{
  "n_experts": 128,
  "experts_per_token": 4,
  "d_expert": 128,
  "activation": "relu",
  "routed_scale": 2.0,
  "init_std_router": 0.023,
  "lr_router": 0.000512,
  "rope_fraction": 0.5,
  "init_std_o": 0.0103,
  "beta1": 0.95,
  "beta2": 0.95,
  "batch_tokens": [65536, 131072, 196608],
  "seq_len": 256,
  "doc_mask": true,
  "dataset": "wikipedia_en"
}
Below are experts of layer 2 (counted from 0) of a mixture-of-experts language model. Rows are named router (the router's row for the expert) and show model dimensions 32-63. Each number is 128 + 24 x the weight over its row's rms, rounded and kept within 0 to 255. Numbers have three digits each.
After each expert's rows: a language model's description of what the expert responds to. This comes from a sample of Wikipedia text that the model never trained on.

# expert 1
router:128111105127122123128079099157108139102162131124144145127114134130114154142151124137134118118156
Description: First characters of numbers and capitalized names after a space, bracket or hyphen, such as years 2004 and 2025, "Draw 9", "Danny", "Rørvik".

# expert 49
router:070154113138125114114150181145139124152106134141090139122177161150159117127115129121131134170135
Description: Nouns for media works like "video", "film", "album", "single", "series", "paper", and closing quotes or brackets after titles.

# expert 5
router:117107101144193123121114171122120103111115065140106147111157144118139123136140089109110113076147
Description: Pipe separators between cells in wiki tables of statistics, election results and sports records, plus semicolons in data lists and code.

# expert 21
router:141139103128125118153124171136165152127124096112137131109155120170123134101137129136120120111132
Description: Men, Women, Man, Mon, Q and blank cells in sports result tables and census lists, e.g. "Men's 4x", "Men: 13".

# expert 31
router:164110169159113115108096147149122159147129111079129115148122110085121121107116112112143126124154
Description: Colons, semicolons, dashes and decimal points in statistics tables and lists, plus month names before day numbers and "mid-" in "mid-October".

# expert 62
router:132110147162126131134095108116102115126074125103170136120146094123114137114107138173125121128135
Description: Individual digits inside numbers, especially after a decimal point or in percentages, scores, times and money in tables.

# expert 60
router:181125109135159174129109163104105143093139112104110127143114115109125119119134129155113114134163
Description: Prepositions such as of, in, for, to, at after verbs or nouns, as in died of, Bachelor of, at risk.

# expert 55
router:148109114088095113103089139135127063136120149107069091126122141095124139147129142098163091155129
Description: Single capital letters starting acronyms and names, such as the P of PRIDE and GLAPN, and "Born" in bulleted biography lists.

# expert 59
router:116114137111111122127143115123131182134109136106131158139110147102107171123141152147137112117153
Description: Short word pieces at the start or middle of less common words, such as om(nibus), ow(ing), ton(s), teen-ag(ers), fer(tilizer).

# expert 18
router:190142161125096086044146149123146096140109118146169146136156138165140167096105111142130183114111
Description: Syllables ending in a vowel inside names, often Indian, Slavic or African, such as Ker-ala, Toowoo-mba, Bron-co-s, Bandar-ana-ike.

# expert 53
router:144168097118121097091108123131118158124054128137126138115143116146129128129105093102145147116132
Description: Word-final pieces, mainly plural or possessive s, es, ers, as in level's', hill's', chart's', Lake'rs'.

# expert 61
router:102148176120121128111107114127121120195156102160104146135106127078125128143168136086127134145068
Description: "world" and "tour" in music and sports contexts, words like "national", "reason", "way", plus line breaks and spaces in chart tables.

# expert 15
router:158134153113136180075095158110130177102161139105174097089101181121100149154084134130143137150182
Description: Short syllable pieces inside words such as cal, al, li, ic, ro, y, plus the pronoun he.

# expert 25
router:134103096099117159118135091140094175163139133137142163118157167117134117104145108127159113092107
Description: Table-cell pipes, list commas, and "and", plus the piece "and" inside names (Sandford, Sandra, Durand) and pieces like -ong, "line".

# expert 4
router:150162116098100110153152126150168098095150108129180142107145156136130159116137092177097180141123
Description: Short syllable pieces inside uncommon proper names and taxonomic Latin, such as em in Stemmer, um in Guillaumin, mar in Camarena.

# expert 39
router:108128117119180110086109163136090084112086152160142119111163068161127112149143134138165112129146
Description: Hyphens opening list lines in infoboxes ("- Label:"), hyphens inside compounds (Saint-Louis, X-ray), and table pipes, dashes and minus signs.

# expert 29
router:096098154125111147139088169107135162115145169054087145139137115147144133148139103141147116081189
Description: Relative and clause words after a comma or preposition, as in "in which", "after which", plus scattered word pieces in foreign or odd text.

# expert 63
router:096120145100125122117154146128154127163148133093145154126095141126156107104132134120126102144151
Description: Capital E and other letter starts of names and terms, e.g. "Open Era", "Equestrian", initials, and words like World, Time.

# expert 45
router:165058121136124135155117131120174133097125145167106119138109149140126106142146106121160122150122
Description: Plural s and other word endings, periods, table pipes and section marks, plus whole words interest and field ("field goal").

# expert 46
router:174108177107158118123141146124153149082142165077156150183112140094138145121075139111116124146094
Description: Words like died, born, Died in biographies, plus quantifiers some, many, several and occasional digits in tables.

# expert 47
router:116114108177146119149113165087120140120117126098178153108136157111109142135132137122087128167131
Description: The word "and" joining names or clauses, plus percent signs ending figures in census and election tables, and some "but", "or", commas.

# expert 9
router:098120103107159154117106105149089147146102104085094135158147151141145121131124100182143143101159
Description: Opening parentheses or brackets before dates, glosses, translations and conversions, and line breaks between table rows or list items.

# expert 20
router:099144113124162147147167131113103157098112122173112130090114091120102117134121144171125105161130
Description: The preposition of after nouns, -ing verb endings, and number words like two, three and several, plus runner in runners-up.

# expert 35
router:136105124113173139151103096139155156096116099112101162107118110104146124112124111109127126098104
Description: Mostly "the" or "The" before a noun, plus table rows starting with a pipe and LaTeX sub/superscript openers such as _{ and ^{.

# expert 7
router:119151147120152162124114113118106125157136132126121096127159140097128139133136088169128157105178
Description: Standalone space tokens before a number in dates, ages, table cells and vote counts, such as "on 19 July", "age 19", "| 4,002".

# expert 51
router:139129116142140104136132111151146153076108147139103139152101078133128143146134125132173139132105
Description: Final consonant pieces, mostly plural or possessive s, also m, t, sh, ck, plus land and water ("landing", "landmark").

# expert 44
router:135146129106125111167110108156152102104171117135117109120117134119148126142150119087142112122097
Description: Spaces and pipes that open a table cell before a number, in results, election and statistics tables, plus some proper nouns like PlayStation.

# expert 16
router:108128096123160107108077110100089149144111129153142136158181101138156137143114129123142115157157
Description: Punctuation between clauses or list items, mainly en/em dashes, hyphens and commas, also opening parentheses and colons.

# expert 41
router:117112126124123110134133147115179109132131156122183150101159140118113127156134094124091104086099
Description: Common given names and name pieces in person names, such as John, Robert, James, David, often right before a surname.

# expert 40
router:163135115137133138153123137144126086130061145132089176168149099110142123134126145149093119130125
Description: Past-tense event verbs in biographies and sports or election text, such as became, won, released, began, and Total in score tables.

# expert 12
router:105127127150124116122135108117110158117162124128100143099107146170100129132134122163120119138111
Description: Single digits after the first digit of years, prices and table figures, mostly zeros and fives, as in £200, 2006, 25,207.

# expert 42
router:150170125115108145111143162138086121158096111164188103073131125136121167110126141099115175122118
Description: Middle or final pieces of ordinary English and foreign words, such as disad-van-tage, jun-ta, sym-bol-s, Yanke-es, single-lane.

# expert 43
router:136153089130097098151150171127180104162076158142088098152131131158136128112117108210102142145121
Description: Short letter pieces inside non-English names and words, such as "ep" in Lakshadweep, "am" in Anambra, "rin" in Shirin, Thai and Chinese characters.

# expert 10
router:142054133149106104163132129107125150176143109149182101133132154113123107126137152168113130155112
Description: Short capitalized tokens and abbreviations in names, codes and routes, especially US in highway numbers, plus La, Le, States, National.

# expert 37
router:114112132129167136103137140127100124149104149096110139169162146096128144127119076167107145121154
Description: Standalone space tokens after month names or "In" before a day or year, and after table pipes before figures.

# expert 56
router:111090125108149147153138135134152130128109145159092140137095114133145143152139082085096135108127
Description: Section heading equals signs and paragraph breaks, sentence-opening However and In, and word pieces like ven in Even and Avenue.

# expert 26
router:117104157157135111128113127148172152153133147101100135121125094117141120094091127096189124165132
Description: Lone capital letters and roman numerals (X, I, N, J, III) in names, model codes and type labels, plus some table digits.

# expert 36
router:166175126091128125095106111136130148151081149157155157112108092105135132111165141082127126114168
Description: Word-initial letters like F, W, P, z, w, often beginning names or foreign words, such as Fútbol, Fiesque, Furniture, Kyrgyzstan.

# expert 11
router:139115110130178179121125150089081133132159102080095110153121105140128131138123122126083122155165
Description: Prepositions after a verb or noun that open a phrase, such as in 1898, to steal, at the gallery, for, with.

# expert 50
router:147130112109123162135130083120124076114134114090125136152139160127134125115125110141184115122105
Description: Prefix pieces at the start of a word, like un-, re-, de-, ex-, out, plus hyphens inside compounds and spaces before numbers.

# expert 32
router:111086126135124104116167082124109080138117110111157170103146188135114106118138138151111110106171
Description: Middle digits of years like 2015 and 2022, and first pieces of foreign names or words (Je, Bi, di, é), plus later, for.

# expert 34
router:109176158133112148143158105140138133144122142159170125159106141126086158105105135143132145124133
Description: Suffix pieces completing a word, such as ed, ing, able, ical, ated, as in stressed, reasonable, carbonic.

# expert 3
router:138137137136148101127132137127145114157142117122128152171143153116147121154141091180108093151110
Description: Word-opening pieces and prefixes like in, con, sub, de, Al, pro, often capitalized, plus the preposition "in" before years.

# expert 38
router:139189146154113141138154134107140116145121113151155128102103138125077137137102156098157142136090
Description: Head nouns after the or a naming groups or concepts, such as team, area, organization, Competition, Award, membership, tendency.

# expert 23
router:107164095125109103126132120115170096126131168139153143140135121154153169120085150090098125131183
Description: Opening two-letter capitalized piece of a name that continues, often foreign or unusual, such as Ha(sselhoff), Ha(iti), Na(predak), He(patic).

# expert 27
router:101163152122148100152114122132175085129102151134092114144148076092117103136165141105132142117138
Description: Sports words in match and season reports, such as play, game, team, football, Stadium, Park, Cup, often after a hyphen ("semi-play").

# expert 8
router:149110130134131139109103084153162132090160128133101154099112148126121113122116137132068127137103
Description: Line breaks and equals-sign heading markers (==, ===) around section titles, plus table separator rows and the Mc/Mac name prefixes.

# expert 28
router:099132141109147137112152097136136122093098108159132133158118164124118114154111157107164119113113
Description: Line breaks ending table rows and paragraphs, plus section markers and note labels like Source, Notes, Preceded by, Succeeded by.

# expert 54
router:131090091122120140127114114143118186088099077137131151129147203104170104156137111103112120105131
Description: Plural s after nouns and pieces with p like op, amp, pp, often in headings, such as Pe-op-le, Devel-op-ment, tool-s.

# expert 52
router:182098102130121148163156150120112133143144151161112147113149149072133118121144130131088112148164
Description: Number words and digits inside statistics, coordinates and tables, such as two, three, digits after decimal points, and couple.

# expert 22
router:137120094133150150151136122151104132161118151178169100150087096147146113140142147112139131110103
Description: Lone letters and digits inside words or numbers, notably v in court case names, digits inside years like 19'6'9, and etc.

# expert 57
router:126135098125131201154116118138150103153143137164167118136166124150152123123096136099154167080114
Description: Fragments inside words and names, such as n, er, on, ic, ton, son, with "tric" strongest (restrict, Patricia, matrices).

# expert 0
router:159133155139121085061182187120146098137101144172151115156120159148136151088101149127119205092140
Description: Short syllable pieces inside foreign names and words, often in tables or lists, such as Animali, Ash-le-igh, Jer-zy, Gu-i-marães.

# expert 48
router:103120162112139188126129090151134163136136102077140126136163134135119112131112139168139120121145
Description: Opening parentheses before dates, colons after infobox labels, and Ca- name starts in sports tables, such as Caitlin, Casablanca.

# expert 30
router:141105119121177157133128133137087166109119072161097115093118087090108132131137150107154140104108
Description: Table-row pipes at line starts and nouns framing a phrase, such as part of, role, form, List, See also.

# expert 6
router:139128095161125081094118132143082128137152114127158085127132124154173140112124146103123101128101
Description: Unit abbreviations after numbers, such as m, mi, ft, km, plus infobox fields like Length and words like height.

# expert 2
router:146157099135167184118138126144086148123137082074122095129147129153129102145079131097072141141116
Description: First word of a new sentence or paragraph, after a period or line break, such as In, He, Here, On, However.

# expert 19
router:107111124145117121115150180104110122081097130131115177147136130122107126138149125126147120114162
Description: Sentence-final periods and question marks, plus "and", "or", "&", including "or" opening words like "ordained".

# expert 58
router:176118134139139184122145142133169073116142106176168104141123087172125149126140148119098146066142
Description: Mid-word pieces with consonant clusters or capital letters in names and words, such as pt in baptism, pr in imprisoned, tri, min.

# expert 14
router:109112113140135113144119123078120123176113087153120163108131126149146114134147133106136107134133
Description: Semicolons, table pipe separators, colons and slashes in lists, plus forms of be (was, is, were, been), including be as a word piece.

# expert 13
router:100131169110127115155177138137135079099129133166111122123134137072136112129104151126181136107154
Description: Word-final pieces ending names and words, such as -er, -e, -or, -der, -ate in "Skinner", "breeder", "nor", plus the noun "name".

# expert 24
router:115109120160099086138152165120138128153135110151113119116122122150107137114131095157163104139093
Description: Country, state and city names and nationality adjectives, often after in or a comma, such as Romania, Turkey, Wales, American.

# expert 33
router:185102090121143102132087143107081105178141127098135088130158114111132107154126138115109113114147
Description: Prepositions after verbs or participles, such as by, in, to, with, from, through, e.g. "recorded by", "served by".